config.toml
d_shared_expert = 0
router_z_loss = 0.0001
norm = "rmsnorm"
Below are experts of layer 4 (counted from 0) of a mixture-of-experts language model. Rows are named router (the router's row for the expert), up (a neuron's input weights, with its number) and show model dimensions 96-191. Each number is 500 + 25 x the weight over its row's rms, rounded and kept within 0 to 999. Numbers have three digits each.
Before each expert's rows: a language model's description of what the expert responds to. This comes from a sample of Wikipedia text that the model never trained on.

# expert 9
What it handles: Routes, numbers, to. The word to (randomized to, moved to), plus numbers after road designations like US, I-, County Road, Street, Platform.
router:475495519504487477500521536519500491543535522539517519455476512502477515555538479516516497546528476502496472499514478472532503498531515478521508511552504491523478513506475485497496524520473492501489489454497460486486465441511501509497522469492483488508493478517486473531521460523520500535
up0:523518505496469516543495564484478485472530511514502501497495498498464490462525525486529452455518520489501468468490516493463517516500522484558557512516507452454509515492472495467488482461481518502507470513470484486510494516507457502468555500501514518505503529499451479475496517501507510550
up1:503483501505499531514515544487496514515499468509516505483493471491501499532480464537518500533548521555510498513504537533511485504512491531482498505464498508488470477494512504502486467517512499490489490491490499504478487504517472491481468445541435550447532533488470517482522532525487485531
up2:508532542498475521526514523517495514477498525466461493507504499565480464487525526499505507507463454521488490492507501508477475447523515493494475563508512449496538530515509481473488529544470489512486524524522490492499497484483530492494492505446505495495529468504540464472445495547499455504
up3:467526480504415565545487491509512513489492520542504457477488523483467486502516536510522518479489502513502536516528482461506488505441510523482493499507518488481498500505488527469472507508437492481469532499491499491492455487548498454478538455486479436479444508535512559500487551504487481488
up4:495480537494500505490506531536503503478514479490502500461513502478506529478528491489481502495488479469516515496527507515489504521490490495506498531505535531489465482505522509465477523470489531522464501478474477535485496449471517505484473531487498468496496501514525486474529516475515487498
up5:497515507495488521511491427499495520488477503477523494504524472428536472499469492506526503523491543467489487490536561487504492503534505497500480485484486537457548468489523481536504504482531537499483548511565492496506527490474486469500529527482507509508467525510455536443497514523522512495
up6:494478518465474497552525523515537543529490495498490468450506522510521490442495484475477539468515492523490493519492479508432475455518499518507488527483474527502493507532497493461550570482527526473494528500491494485486519496538470563473488469567481536493476532484468497420528498509474457488
up7:546484548485489528483548486516497478489513491528470506478448515491486494514523502453521484529518531496495485501518492506476533507498502425496508504488493505495519501508472527494529498526509487477486466492526459510461512510521485531511476504477459503489474548513456467459564493467515498551
up8:511464486530464452466512529506486513488483473491468500475487504492480515533528481475501513476498515489497527489531537496476498483493533519497492501485546498511516478492535453519547524526525474526507511492488489495490531498498525506492506506473456442510502464492470453508497497534518484515
up9:470462485511521546535495468523537482488489493462443489497487541517507517506476524520503529513544461480516511524502481488518482506506505511522506516503505480514501476531508540499472558533486526492500527502504487475512513519469510528514483493534467497553536483512500519471503477500551456489

# expert 19
What it handles: Age and range openers. Tokens opening a number, mainly "(aged" before ages in death dates, plus en dashes, table separators, "an" and "In".
router:518483508522491500538516531495444502541497500502489469498504446495457500503483552519494539484522475490463542507571518479490523485499537461541513518519547465500514493499495498482525513520528513483483512490510414523521537487476499529503544473454461481515533461489470501508524491530510487514
up0:518482507494465474469499512475509503494510485530489505511436490502488480550503523551533485503492469461496512477525514501482494465455490502513509488542508497467504478479535513528476540516485495507491493471484493494540570535480520451520478469527524501510473487503475535471489475551479465544
up1:523482494499521463505499510496508546516509493493487520493520480538513495517521468497525501483513488455524473475535524507528508492537528459499530538514461532487502503492540524529523504488491507470500477449549476547475554505495509485493490521475478516517509526472522513513524521470470475545
up2:475511508511510474495527502487487506522491467519467488520504512506464483487470503485491453519535484447523491486536479483532500514488505502518532482549497497449549521465465471499509529548478504499525487474511486514483499494556524539535480483460501547517481484457498491467476508489477469524
up3:481480533457485477492510446474503542496492491506494476486476529505537520484526476466531470502470499493534499523537549535477501527516528494491506506487501531511484468521517497503508502536439490520497529513526498493484489484515504483527540511491480487492481531497454509492513522463531506490
up4:469505454520452550502542441499499464485510505483529491487501488510505510460520476522517503495475531470514484519503529525522529492467537499518483501535470510464483534459462487481511453496507479487558510503504473496494477510523474525517457473539498446518498450506490522516519508465527504553
up5:481498539525497487534496498474494489473490492515503495494452513532533506489499469510529540521468446506545498444516459502510494518483449516482507533516518513528495500504474501534520513481503485527484478514498503525479537491546498475558464459482519555495472483491554520475493537503521530531
up6:480515472465475510530493503504493482526527495501543544452524495488450527488520485481511499529469562521481477509546529493541471437479504528508511492517466472492508476494501500483482501506503495519521527474526498551517523467495488473509513565535485483455522533467514488497461498505511508486
up7:501501517557472536513518486514501486549545516523492495516504508506476491504486485490557495514512467497507502504528497496510474526484535486495542518473475490471489475515540491566505492512514513506504508459477488462465558512474495497492481452481467534516518534522496481525474528483516494517
up8:486499486490547502528467489450512506498505508456505507483548454536510536482489528558543505507523485479449446540500482491523473503525474503494491517482535483528478523522495490508522543443516491476500501493514501511484471483519475510493464532521462532510560512527464483496411488492471489528
up9:494496544468505509478525501492475503450520482527509495499487514474497498486460491530525482491498527478513499534514567501539501530532538545518525489501527532503500508537481506539489474513494488507522539513504469487444498473554516492531511451471496482470527513455518508553490438512556519480

# expert 40
What it handles: Prepositions and digits before numbers. Prepositions with trailing space, dashes and digit chunks that come before numbers or years, such as "in 1978", "2004–05", "482".
router:518496501540515493528517517527477510515510520512461504493503470506467508523575500544488494487545472499431533490576455472507505488519543494540484521542494462470472537521514519486475508517543532564438518466498437522490493483502462469480517490509487476554492461534515473518491488544497496560
up0:478500488435522475497467517559514491520480469535497504533492486502486512509519482465480506529457535487436499551477540494484493504507506512494502472516542511483513515457506488509538497496472528473472531541495503542497522503497516536480477528473501494494486530521488474507491484500522539519
up1:518514514484497526472520554520498526510438483522483546491514512487518518467527452470479492480502472481518483513526485507506496496475513489484469475512473506484546474453483458455504523478500532503507468520486499488523472470488516528541522501501502496492483476475516541478516515461509482472
up2:476511519471534542535512496488542478478518487504525496500483538538485503511502536456545503468462503488531495500496475489446506481479476457470500490518489492551489500529522504535455511517513478516507504511526501537456525487514575521503512528495485486525520532511538498522468485463528515481
up3:521448481480481490503507519492500503513472473507500537486487446533482541523526487481488515556485513479498499480518501492471530500465521520515494520493554523505525528473515514478544475505476494492564479539459480502523534535506476541528479517510473475513489506502488475502543507505507463487
up4:557509525454449491498513513496505467487490525540487490534463486519493509511474509467524488534516509495494472483501541474465501538468470505514472553508500493507519544492503452499517480505470486520550483477489491471515505511488502495483503446472474484471506513450511516471527523445497519569
up5:496500506497498481440509461490506506542472486469483483528505527547496466534515465530511518538510508503527517460503608490507478517545532433506522508501487528493520472509500513507500505540462511464531499473499493487504497492472495518475520497532505507543539560478449529482457527474528504464
up6:513478495493469476494513501455498524521565492495485504502496513463478482502478505542512456507499497485487458512503513534514527510443509518493483510529518486489531497479550478489472498512453542490484516480505493486516484508558479469507471523470491516468470477480504501505504543522513521516
up7:531489535503491469484520500525487465523481473525485492442471516465521512521482494480506485491459499531485494479505507506467486504488481476493553510553510525517505486479477488530518500496503534516496469446478491507497546506478483505509526497502476511484503523498511518493515578545517520495
up8:528484476491462525523497528513491538510465484513516516458491529457471505520478444465533522560542498531502458502468489499538511500560475544506568471475477503522514458500489494485525519521473503489488490529491493508480524514499483471480458499463478469519499509472483515510488523512544485514
up9:493505511471498483481481471498502526521518461501476483490522481517508530504506535529563543463524474484535502501512543501542523522487511483454493458525486539527479464484467490482466515517487508480550475493544503536465506504498539534545506534499494513491529501487497458504542480538519538472

# expert 45
What it handles: Scores and South Asian syllables. Numbers in sports and election tables like points or +1.4, plus syllables of Indian and Arabic names, e.g. Raj, Bh, Abd.
router:502485493518498492519517519509528546511519480507496519466507519490496478525499507509504534490519464451500467501530494510479505472476512507557514535531527510474548530486466507508487529517499514533468504499504409519477505493541483491521533486512463459489503467542512526519523487549540515524
up0:500512526550526464514508488538526516505516469502504524504523509453517456510486506515522473477475514469489580492473465559526470536485551484471516549548457489471439465490509472508488506514518512490460474478538499513516472458511519513555494522499511483488496488454494519500531516513518541510
up1:499494518467498539535479517476528521486457486510501492474467471507480460480506501524512477539503502486491505536531542496543471446536489555527508504505495515501509493460514472544529519503489499471523496541531506501513558482486455553527468502515474534540487503478530506476501509492503528485
up2:494503460530476483496521519528521513485535487466500485481495490522554532462499514560523520551521422474479485503520527503509521479508512501478530521486492539515484477466541497516445531485521535528520498542503496516520513557519458524463495460523473476487474484501528492483508498512471493522
up3:494506522505456516490491525501463535485499508510518502525466509542474514485489516515471510498521535484504504477497463472499494531541461482492546478512470512499460491515497483507496490488541505520547507493507497504493485468472503518480489537465457462515536460500529496470499452479560506505
up4:493532520530478509512497542511488516497500523552530493461477524541482418518507525510486495493521484485493519457508493472451466497532520487480492463476435496481521517463492539451456487507480497501500458463496486465474510482478513504488515514493508523533537480492523506489496454468449492550
up5:479511540501506481503480488475524509523519533543491501468505522481489481492513508520527498500493486507496515532507507486500546498521507458538543487526470496490490495488537497498535518522502484521526492470517467484514486501476483506465525487498470464524503491546476460513531536499421512543
up6:526516519513469477467516574514520508465499507501470480472509516520464523516471505504550521504487483577463552478492518480487501488532511486518506519529481487514502516457515503538530493493485502465525490531482494533481514481534531514526498499496506465511520500483521514504476497482466523521
up7:505485474528515507475510522502541502495523447467478480460469452497460506494497509527535496509530528533510494488508512527525471490459492487536524541489509504543478459532525509500482511488473516508543496516554477490468501515490504490479493541501482529508508489499505474472502533502548526504
up8:455495537456458476564512515499521506525481489486504488510490520514469512511500505467516547494504473491503482453511502447565514486518480451480492544494506483536487477486495465494497501496473544507545452485496498482522465505513482523502515460512510472499538458524460442522494495497487549490
up9:480427514510500549456531517499490530487494508461495492497452504523468499487530509540528499529525540551486539463505541498496498480475483521516509495499497491464512478518526478466531496532508470519559482549532471464461522519464529501492516534487500497523485488536533511505497542483514471486

# expert 26
What it handles: Section headings, table pipes. Wiki heading markers == and ===, table pipes and separator rows, and header words like Ref., History, Years active.
router:480521537483453516472544505509524498490511482512469482499470507481452507519531519531504492524506478490503463525517504497497550494505512508568551542522508505496481491475497448507477514506554493499506477499511437526495493457498492470524508492487480503484532440477496465518520514525497525512
up49:504487496505537494484491533497472502501472489510530534491508526479548534498494493504504525523454466503496500523487518534489500564469528477499521495554512506490505496526501428485495504499497530512500498502515485507484540458470466529532493494522503493513523498516511543508466479527526458511
up50:458474496484496502504496526510487520528486478507494503493502533543524499504504529484517492485516504484458438511508490518480495527516514529517478495495474508523547500503512487520477483420485492499470559507474474502489509466470524541530504491498512435525483507514545500480507486498497514492
up51:469515537522509480542521550550444556522501472545546468525481499517471509545489557505500483472488467529491492532503530469491492527519507534510526506527508484511510502494477463512517497490510487482500505466493476465503493457485558519499515475542483523488507509476495494519539519488465561516
up52:500493528490495490525492537527496475485490523493521463508478473511446538513514472505510523468496521488499455499520473485455506510521506498517483470507519499495446513509490506485513472515497499511522495486479482465500488492522529478473543494524481517501426531486491459511523472554504492511
up53:502487461490507531481467516472533493495495479466497523490491449495503490477519507478474504537485472486491531480525462498510483526532517542481485518459482524487508520504537476492520473447490529508516518506523490485471468543497476532524502485499493477532533486492440478513479504518497454496
up54:518505472488476471464505477490535478504499466508465505480481539509486541436510466512533510507453451471513451489493494474535538487510490467497486459507481479517526493507460533508531497478464543511515489503556478480477482530506496564481456450515511479537472523496479469518517503511515493528
up55:480538499511508470483517490548524452495484541507453505502524539501494509558501478486526496486497505520519494465478513538496485480500495500493517526551546510516503508492493512521546513470502514499516515484464462537476493455511496496469480489449491470518503475509502505492558500480508521508
up56:435476501500557575510502494523524557512510457450543501472491541504502516490498480476523462512542515493508508516523474515512478536436514521435525483515520490518524484496538493488487480455451533527518494539523506500517497518458486510527546504524504494494494476484484511496533514488466504507
up57:476501530504523520526512485475506519497495495513446527512516510515479468512509505532497499465477516501474494493498508545454490474510501466495529472496494518511497496507516489511447499558510527500539481496523492494562487456452521465478513485515514494522513494546503545491481531504505506492
up58:536475439537515441500514525526517498514454476485507474449498472481511517503480510503490505532484485460478509448505524556513490493465491521536500474507514501496473557476503492522506517520495497511516499486582493498501510557541468537465490528507500453500533498501521498505526514522522494567

# expert 5
What it handles: Lowercase word-initial fragments. First pieces of split words, mostly lowercase or scientific, often after c/m starts, like mon-otypic, H-em-iptera, bios-imilar; also CJK byte pieces.
router:492495502553496525539517500493539485552514510542477508495512524482486507492473505491506518525520495512497504493572526534468499468494556472558539502524524473485508542499527511513465508520518548523483528500487445495501551482514515522498513464478480495527499480535509521505527516526511513551
up0:497487504473497483491467558502565498475491490498459526477526481504532499446515536514481522544460525568494490531525522511504504486501484478489522524489537486542536504479481469474484511488463440451501490515494482525480515507459500525498508493499504485447534479487497557512463493510515493489
up1:484474455517450500481523530496509482499483505484443519521510526487507489502525511510547493471508488559442511529501495479485487525479510477489470493493481468504533520458492483521517538500509505492521520465507503511522544535484480505540496482489495447487530491507482486439517498499521478492
up2:434474492532449499502504492430509519535470468518517527486470461501510512463492493513493471514529513470468486509499441475507475529526482507494505532501506514534528490511487479483511500493492482470538493512472483511469460490439458472499450506506524491521501500501461493502509496455496474501
up3:529532536471504525467530508548511478527535498508479523493450514482473460496535484526564517513493475478488476470521524476505503545497524472550484472517481512478534481546511490508519487490519494475537521483492492494500479474471493497529538455519528481512502495470523505536503500491448487540
up4:518494461471461514497510490487520485515524487455497527470501512498440474515494506540500496504483550514491484506537499475502476532504532486552490502464495504519476528556509491500510471513488489513512490484521489501459486481472515464513484492517514523520514489544530516487491488509468524514
up5:510475504467499465474504466529500548448503494511448503507505544457462504503524478515544491488480487539470521500514517477488490439534489483515489498501510470515503507483457506489459521488525526466461503505505473524531524499499491503499485471511538453522507507511525488523484517499506529471
up6:512518493477505476524522512503545525492511521483458484495505470528502481514507541525480510506490518497512470450490495489545478457483550489497493464503497516499477444503484529497480516486506478489523515491509493501479462552503476504525544580498566470511511464464501511532503464544506523507
up7:512494502499509492481521534450499479499520494505479563514463469460495520494498492522499493515472498521435512444516529486494505520485501490495459487530538550500555468515535492444486474489477509470458492480512500515525472422535469506490470491465500536501485498473509503496518495462494501543
up8:506459500482510505489528532545527509493527467504466491499490499486520514486480523536531514454524503454505499488518500485530533465529497510433503469486469517496510510506538488501452512499496516481521491519501501530544486527529488492520543471477523499515489442496486488470524486496475491517
up9:545472520497487438473467519538497516492532485546488506504490476503496530498519510487505460464465499461495484462496492524475498488499485492463525468499511480508503511454469495516504519485446533486503474451471485524504482521490433488503486506494510487493534522519538493491516540505511422525

# expert 54
What it handles: Personal name beginnings. First names and name pieces opening biography or song article text after titles, e.g. Robert, Sher-win, Lang-ston, Bl-ue.
router:520470500509499518518525493506522519551486465514481510479494494476478482547513522502533529515531450492448482532543497497510510486522531485537502511527495483470505509494511474472502551528477504497500469508518427505490533502510475525527510465490461474513501510499484495510501519537538496533
up0:457471542486436503481526524466518525514487473523462560476494530520464504519508453474516512521499492470467471531492482479523480469513488485521495494529562539508518499468489497516451488506488535515507497466527461478534517505509494484475479493509453511550522517468509538514508472486483517530
up1:533480485481496517515487504530484486514477455453485529490489504503490483559519513543508513515445505473496520520498521558516509499466515532539505481517482512512486510480500491482523511561473509516499453511484497488490547511491502472514504518485465480490444526530517527514519501499523506510
up2:483466520542510495467511495536500474476537526510503480526529520508475485507492486479475521507470510487490473539488498498503510546504527466507484447537488468528502505510476501499468518498468485491537517503439526447518490499538478464484463540491503452504458484508487457478544501493476529496
up3:475531553502456487487492488466520497511527527539522491475462499462485525474525538450474530483491480514478559520510475491538521514484505487481540486475479525502432564472497501500508463496476531524491518473475471516511517504477470506482493510514499535495533471464498448524504462500514522495
up4:529493468538500506519509508493520530514492469519535522476502467485485509547505550492484482470498498497460511508503453476511475460511520480532486522518456510470437486423524482513481483547537483553515527511505458528424553465499460548514544483498474496469459513510476514518464499494450497513
up5:502473504511480516499521555486490480503523462507486532482519469470508496488509470485482470500496539495498488559508478488446468505461549488474480500520549491511472505509505508459503487510477501508497555515499483533457516498497470489490541488449523481519486491529560481529492486491484485534
up6:471499535489512506469517496511530459533539479507532483486490486456473531476493481515491496461506520443521506494512524549465471485509520538491531542518503487475470562531498497521467473518476536477514471503508499529534453482471495476474484512509507506480543480489548506509489462496527494527
up7:523529520539503529556514493488526523490494454445464504469496478493490438532494473534457526544525462528499494497521499492528479504450496517490492537519530484483525501514534502450492506469485502508504481529503493512496495512491503530472528506529518448512514505509499523507503503512480500532
up8:484517460515483520510519540525504461472480469579509502446511521422500548476552520436482525509471465516523528453493486491528506537513547530503513490546534448497439502507498472481496467490490495519508479487489483501487540525526493506503482554485501487485497492488466546465498512492509506513
up9:456511510500503490464513537491495472531503534505473490519505524525475454504503536505563490469509504500478468504466486490454535520487503522467558458500476477485499525495488510511484526555476517473505523437486528455486477494498487498480507491504484473568513499463536507505462480504488488530

# expert 0
What it handles: Sports competition nouns. Nouns naming competitions, seasons and organizations in sports and politics, e.g. League, Cup, season, Army, plus match-score digits after a dash.
router:486508510480498501490523503526498504514502453551497490471472483448486482535519522509497517493549484497480469537527480490485524469511501478552513500530506513502501500500505464496495526535470591504498446503520463551479465474483451498548509491503474519515513470487484442496487487522495488533
up0:455516480505528485559514487538544479501507439552537533479465489492527488503545494498489463474496478514468513501500484498471500518467492507521501507483493526480481470535465525495529482454519517480512472515487477514507500486531493552470487436502491473527509497529492464507481481481523496498
up1:444488485467466499525489510462529492540486517485517480539520555491516518518461522508499455512521486493510443515532510497497485506503510544530507507524544521539525490476516522518507503489502473454508548455544478520475543496476516500531512488537474511475536508562536529461515501499493514507
up2:488498451531489531509527536521501519487492482483457507518456470554505494519471509487520476511502485556508480482499519513507540512483515512512540476523490482468534512499506485544469501512459466458517503497480502488554491571502547481471501527510492481533490491511556478513517551493509491494
up3:463544491513484499466536462521504516575466457492505439525498509449474505472479496558455486531527486527428479489531526505501511502511490500525488529494519489514547503513514535500504512521522507468486495481538500511524511511467502500518506543511505488453477517489529523447466480496484524500
up4:520539513483504480452464481485548485511504511493518448430526547538513504507553486487522530482500501532474511500521543532492522505504528531488547494524528476505491503514480521475555461494492523460539494487449501462424464510507499516500538544466549465521529502496502492533505515490533461478
up5:514496499500498451560467523490500503518497504449532492479538516518505534485485501520473447480481524508505477523490470511481514532540487507496528463503540494499493542520482449484526473475471511498516516537486501456485486513578527496540533504495526490484490510566469482527511585474537503490
up6:495508480509504560515515485500505478471491507563476557449507539545500505508490497465560515473494530471468484431492533515450498509512497499519528502517473487457512493470509500506502501537491498504498519505481517492497499530501500476491488523493474477532527499472480499466546515506508442546
up7:521500498486491456520490504478496522485520477520490526452487473482478472512490497502514508493516521500509510472543484486497527556494494539488490514487503522481497482479486494538528494493515486521515448519530489512499456447565541491485535516508523518527437537487521509517530468461485503481
up8:499492485487470503552492511550483535484498508537472447473492516527488528494489494489495490496495495507512538487497518488463477497512539510508502488518502500532469486485469515482538498499533533528522493480464495453525524496518503536476537492492511470527493481515520561536488512458499491520
up9:528539527455498535509505509482526518506528479522511513488487536509478501491536452468512498485519487450490518546472517489484465505504471489530534526466480507490505482491485543500476509503477527557480513492485502467544521526490470513464489486491482509494518525519520487523494536523518502525

# expert 50
What it handles: Education and award careers. Words in biographies about degrees, posts and honors, such as earned her, obtained his, served as, member of the, plus year digits.
router:481484488512502499513527547509503506488506432525487495502508521478472497520520522515516500512543472491477503497599460511504504449524517493533480504512499503493480495486537462490541514510500518476479503476501454501483523489501462514495545458478481493537514505491464474512523526510492506532
up0:525500507524481518526450484522538460503514501484499530522503507475525505542515462478511497488518497483470480445498470495498541477529544490509471496548499510496474536488501502516497490494479543514513502481500484541510527496511499510480501488540485466437569458504484455523466523503469525479
up1:485484512493516516520526514495555477513459483529513510509518513469525501464520514521502518498444476535506537494498471490526490491530481470522484531508504503503457517467488471500490511493478500496516537502503493509487478519509476514488506550447504493506517497527512505521464499504551483509
up2:487507511520508501502526510552469495520519547508529475509515460452509576505493487453507500497495513475505488525527484485506535490492546549493497493481487500500505478526484547444532495523491528509516486490484482539495478453504501520489504467501491455481459470537476483483477529497501558511
up3:529520472492476484511531540493517505489524470505501486471469481525490493535480529513511544473541534500430550479474516507483493505487519528515524531512489509492500485508505442467489489510521478496474520522469504457538507478487527469485528456505484514518476535530510529506513499506482473494
up4:437492467451484488522523495495473497494524521490470523511526505455508479526532492528481473497484517475529502497510546484508530442500505526482561472468486489481488531471497479520530485501506495533450494490540488528456491531537493506542473521498485510482504461521492468468457514472558503525
up5:509489483487490512532496511490473542506497559506458496497508481504520483519549546449505499488457506486504509539490502476534525514507498495498529501536512494502462495517535543485530503463536501491479519483518491487465520466552462483510491456467519430495529491486501493473492525505505479496
up6:469478483542474496504515488520511506477509526503499500447519452524476507468559512467504565497474510481501491532476546519542495509477518492505544518507549447472447511489469495516501514528488504561529505518494472484501440497512533501521460520540454481489481533493482495495483456561500504512
up7:530486543536482511482485506537514482487489543490530490470482478513504502502534467479530525547465467515491492550446504506547442529518492430498529497490566484449461472498483486502511533503512526540503479494464482459488545453497500505491514451536467514485510468496510481491462509504502501524
up8:530473573440509467569479537526475499524468498556506502533486524497463503502472494487480477531531514493487499537529527526400477536485520520502522437504501532515512532524520493493486488498488517474491554475505500494504529484519481521490514453511477527484541513515523477485511501488510543492
up9:503488490497472525495471441522536469528522517499494472503518461529521539502491419456519483506530465515465505455484484549504538526494488505524527485520482470492493492428486534507512492499468511541558533539531493472531536483511507535485501516535477545482492487533460526493462487487538474517

# expert 20
What it handles: Infobox field labels. Field labels and headings in infoboxes and lists before a colon, such as Born:, Location, Trade names, Kingdom, Source:.
router:519518532491504485488534511489514482533495507498460515487496516473474520507562532544469492531515464504490480499519513527534525472559504498499498525530510514502538496492488468480493527516506507457494523451530446526439480446487463497525505474471479497492501453479487462520508490500473486505
up49:508495515523488492473478536501505467507491509499517472542507478499518522498517476473522537507482486495505479483542529517517504530531495479495508424498480513509495486524464511497473463483489496483458513498464476506494473487552483519561478454508470510444515502563495533477487481475487521517
up50:532506494501514459480488487481504525528498476464507522498493517528470527528526483512494480525528506468478508501523490500504533483513520505486538516509498477493464509477501534493522501502461530486508534482467488490508486442517497481492510518505487523507488533494501472505539499529504471503
up51:540494532490525535541465528527501501499499520466534503448455449513487530481519468479463529499515449509511488484508512517479486468539490475497564480504507510481475491501488496478547547478486527504481450521486474490520504514550545540504521483466466513517494519492489484504467483511523517529
up52:494495483535489551518510502525479486492522492511521508459523475478503526540482471472512530535506493485511515476510505499514494507489491505498490560554477488503514474492491506516496488456494515500552475551498505495485540496531476519519474569499537484513545497516524503533529514462515520510
up53:460508541483490491493500515493471495492518460481480520504467475511464451521524489545490499527492528523483506502515508524474500506466485480480553459515515500538515508509507528527471533488492486482475514505451499498484487505469483487533488536501477495479485500501503587494480500512498524519
up54:543502511512512515503500517520447524504477461520541518512520502480515497484476464497508531492535544494506496466496454501518482512489481521472483504494501488489531495483515493530510490512492492525474490519533503490491484532465516521485483526513487468508490542517528529446520521504552474486
up55:492494532492478548486479517489508533511487523499500536501557560502467478491505516509484520493509479497501519486468509512511509533525488517498493554566497516501476512507484480465511513508511515475526462489475501501519444494467525533521550473505469477488533454527466525498533488527499486534
up56:510500534517541459497505469524506526569509535496497505525526504485480467492511443480535536494510513505466483511474481515482467443480525503541517510533545465487493486474502514530496519507504492500496513482473511425484475499525507489475470470523478501560484475524497492473503477516521515491
up57:502517475517449541522503489498504534483479525513504491475506499510528547532455528491484532480473492501497527496504532525468542424519504519523492539473505498533471513532515579522438451523459528526469465531539495461459527480546502493516504507550481479504531518473536487478502512527596499541
up58:477467481480498526492498506507479503510542503506511525542538496485539510483508522507482523454503510460475464464499559541502491540490489452502491488493482479497502493557527477481525474493491480510501477511483488507518523483505485477447493463496509472505506506531486461520509522494497484484

# expert 41
What it handles: Possessives and modifiers. Possessive pronouns like his, her, their and adjective endings before a family or role noun, e.g. middle-class family, teenage daughter.
router:479498511495512478517521532509482479514525468512473502438515522465470505544507524497519536511547495505466473525553505486503507469511518531495512495538499483438487505497529469484518524518496574525501486480524473525485510457485483508502527476482499493496507486482499521512527495542490502510
up0:477529505545519484491492486470509512499495535487504523521465483520534460537514483517437514474560455531480489506506493502464502504453518476517498536527488523519472542537509481540483521546506493482501495521490489476458514513481481492526441498503478497517532506544507500530494479516503532497
up1:520439498573504544530528507472498556550478539471483520547512521490515501536477485495501514495504492480497527493508503502491467523517474482538503509479476500480504485509478453488479525454507466491476527548512491530487501480535511524451503481528483485531470491527499468495502501490518483511
up2:516525467492495467557464490532504517501499497454520473480491508450491510471529536535476498494503535465543518517503520530505478556520518515521521498531542532518490511480476418450496521507480485550529479500487496518438534473538475536509495500475511488455513479482503527525515510488540435513
up3:456486464524470498478535442513506503528471484510499515546482478482506471505526476473515463512491496517518523495503530490522510506560522522528484487508508506502527516505491461520503533481485477479478462512492493520462492475483542474463434513480487506552460520500506493506454514492509502495
up4:529478512521484486492533510489500480503552506546519447492527502533438505515512453535493473482481512472490553497501511497456509520508537493515504482496512468495428497485492484559505553464467467486486469527528505477509486542494468525477513510490508542469494528492474507498462480533496475520
up5:480500524508496474525501496459518491490516516497511486532517493529491474485500491522472516513511501482509528444501491471516455463526473530508472516484517500502500562509467519512495523496486498468501519506551486496484482482478477484478490475506501514545529493522477466493483539466507510473
up6:507516480497513493538477492519514520495479531495475493495468452496473531486469525529460514523494494528509472525486465529451537522506509491521511493510499459510472483520514449467472475518484452509544461471497502450489496509547480487467544474475522481506504489452504522494514495492526509535
up7:478498525465502510524505496475529484497537466534493454524502511487499521501512502518465470445510520444476520523527471530524499485498492487504478522492513457574513509509511468478479508475534502502461485440462493497545522482509474524497578495512490479502506531506492461513524554478505475517
up8:481522505562522477512509484537524522516447491496479493504501504514530521465487487514547499458533439522475481444524525475465455486522470455515542498470503506518514541512539524517484483513472462527467495502483483478487515511484472504481495526517493500508484487519474492505511567481526469477
up9:500507518506462503512467525547519522501502517510505479486471485546495481495491486492432528532457548529534505519490510482475542509494520520518494520533505464488448508528494485514482528520525511490492507486470511499543520490501480491506526443479509498537487508462528529486503490475521518522

# expert 53
What it handles: Sports and table headers. Tokens in sports results and data tables, such as country codes (USA, ITA), League, Group, Open, and year digits like 2006.
router:519514510489517507515573486539505526538503472496480478482495493489516484517520494499515538504518488516492462539547518502503498510522529480542545507547499506478514505517511432496531549500499504469478482518525434535485460466503500539531520474467495470520522484476456487499510524511508507535
up0:469513479495490469533486534478544516473482491493470514522489500495480489494511447523524448510485523499507521528511490529518512449434492486475489484502479498513501445477506522522515487521499498542530500485552469511488550539493463522463509502464486533498459523541528548496544518515513492481
up1:549541485530528521511471545503479470465497497465463527494548475483523499495488511496481518529503462520497561511529511501479498504500500512479524519521503504515501497485510475501509513526543498516504515516480474486505496438470488456541563489483488505504516525443522506467454514513465501554
up2:452477510538504508509496557491489502529484497484463519504493499490501462532535537477498463492511505508504465470490483475483532546515498520516511519514481470482480552512511520492480482496497511494499514529512499497537458526482487525512481466498498514486482454519504494456474515566485500529
up3:499542549501510490536488512494510477470514497537487532484463497516487484498460460468548507521504515481461482532550540466534453524452523499486510507530511505511500517473504498529516484486512490512490533498480470519429495503495444495471478471490494477510497495525464507491505503485475488535
up4:485472486493448471500514539533485533506505485486499461520482515498482499483515594534513479456482513475489482502512502444516499459474485497502575544467527511476505476489510482505512478513483506525527495518534486455514506507511509513465493466515503515494520484505515496498499514525516499471
up5:470467534470502510516487531529526489508533460523528474476466540469506526513550528499532495436476517495502517490465522497509494518494554502493526526500488495533493491477489548520493506508527481473508521487493488526458491510494528536500551473486492524493499502518521502482494457529487476515
up6:521449501496511497512513515540483519462452474489513492485500505531482495525489557525493506456493525471486440526498489442535493500532459478464510468485477502490495503463473472541470503519557492493503451499486492480503487481494481502521454488459465524518451509482499501515498480525454524513
up7:506505508518486517508521503481515475486507461555497509512522486513481528462444513489474528525533491479455477478490509523466529486516549475518510480511487495468503480541522489479475526493522521500479520475460463484514559447481516461519498485479478487509543511506502531480419524524530427498
up8:519520486541507474487474504495518515459491488479532482492529459479492505504551535451478494506504429503490512525499531496489519505471539505516494485514543498487481530499521485490487481486498503509566492537504489513509543496469498491483474499482505489490480542514501491533536476526513508522
up9:524484525499479478466506487479460470542531466488521520524508572466497494507509491468517500505484530512481482490523494542504470480524511507490457534501520515522535465497488507458490508473516503498531502488529494517495485524524463478529506537463478511487502500592540468487464515511471515517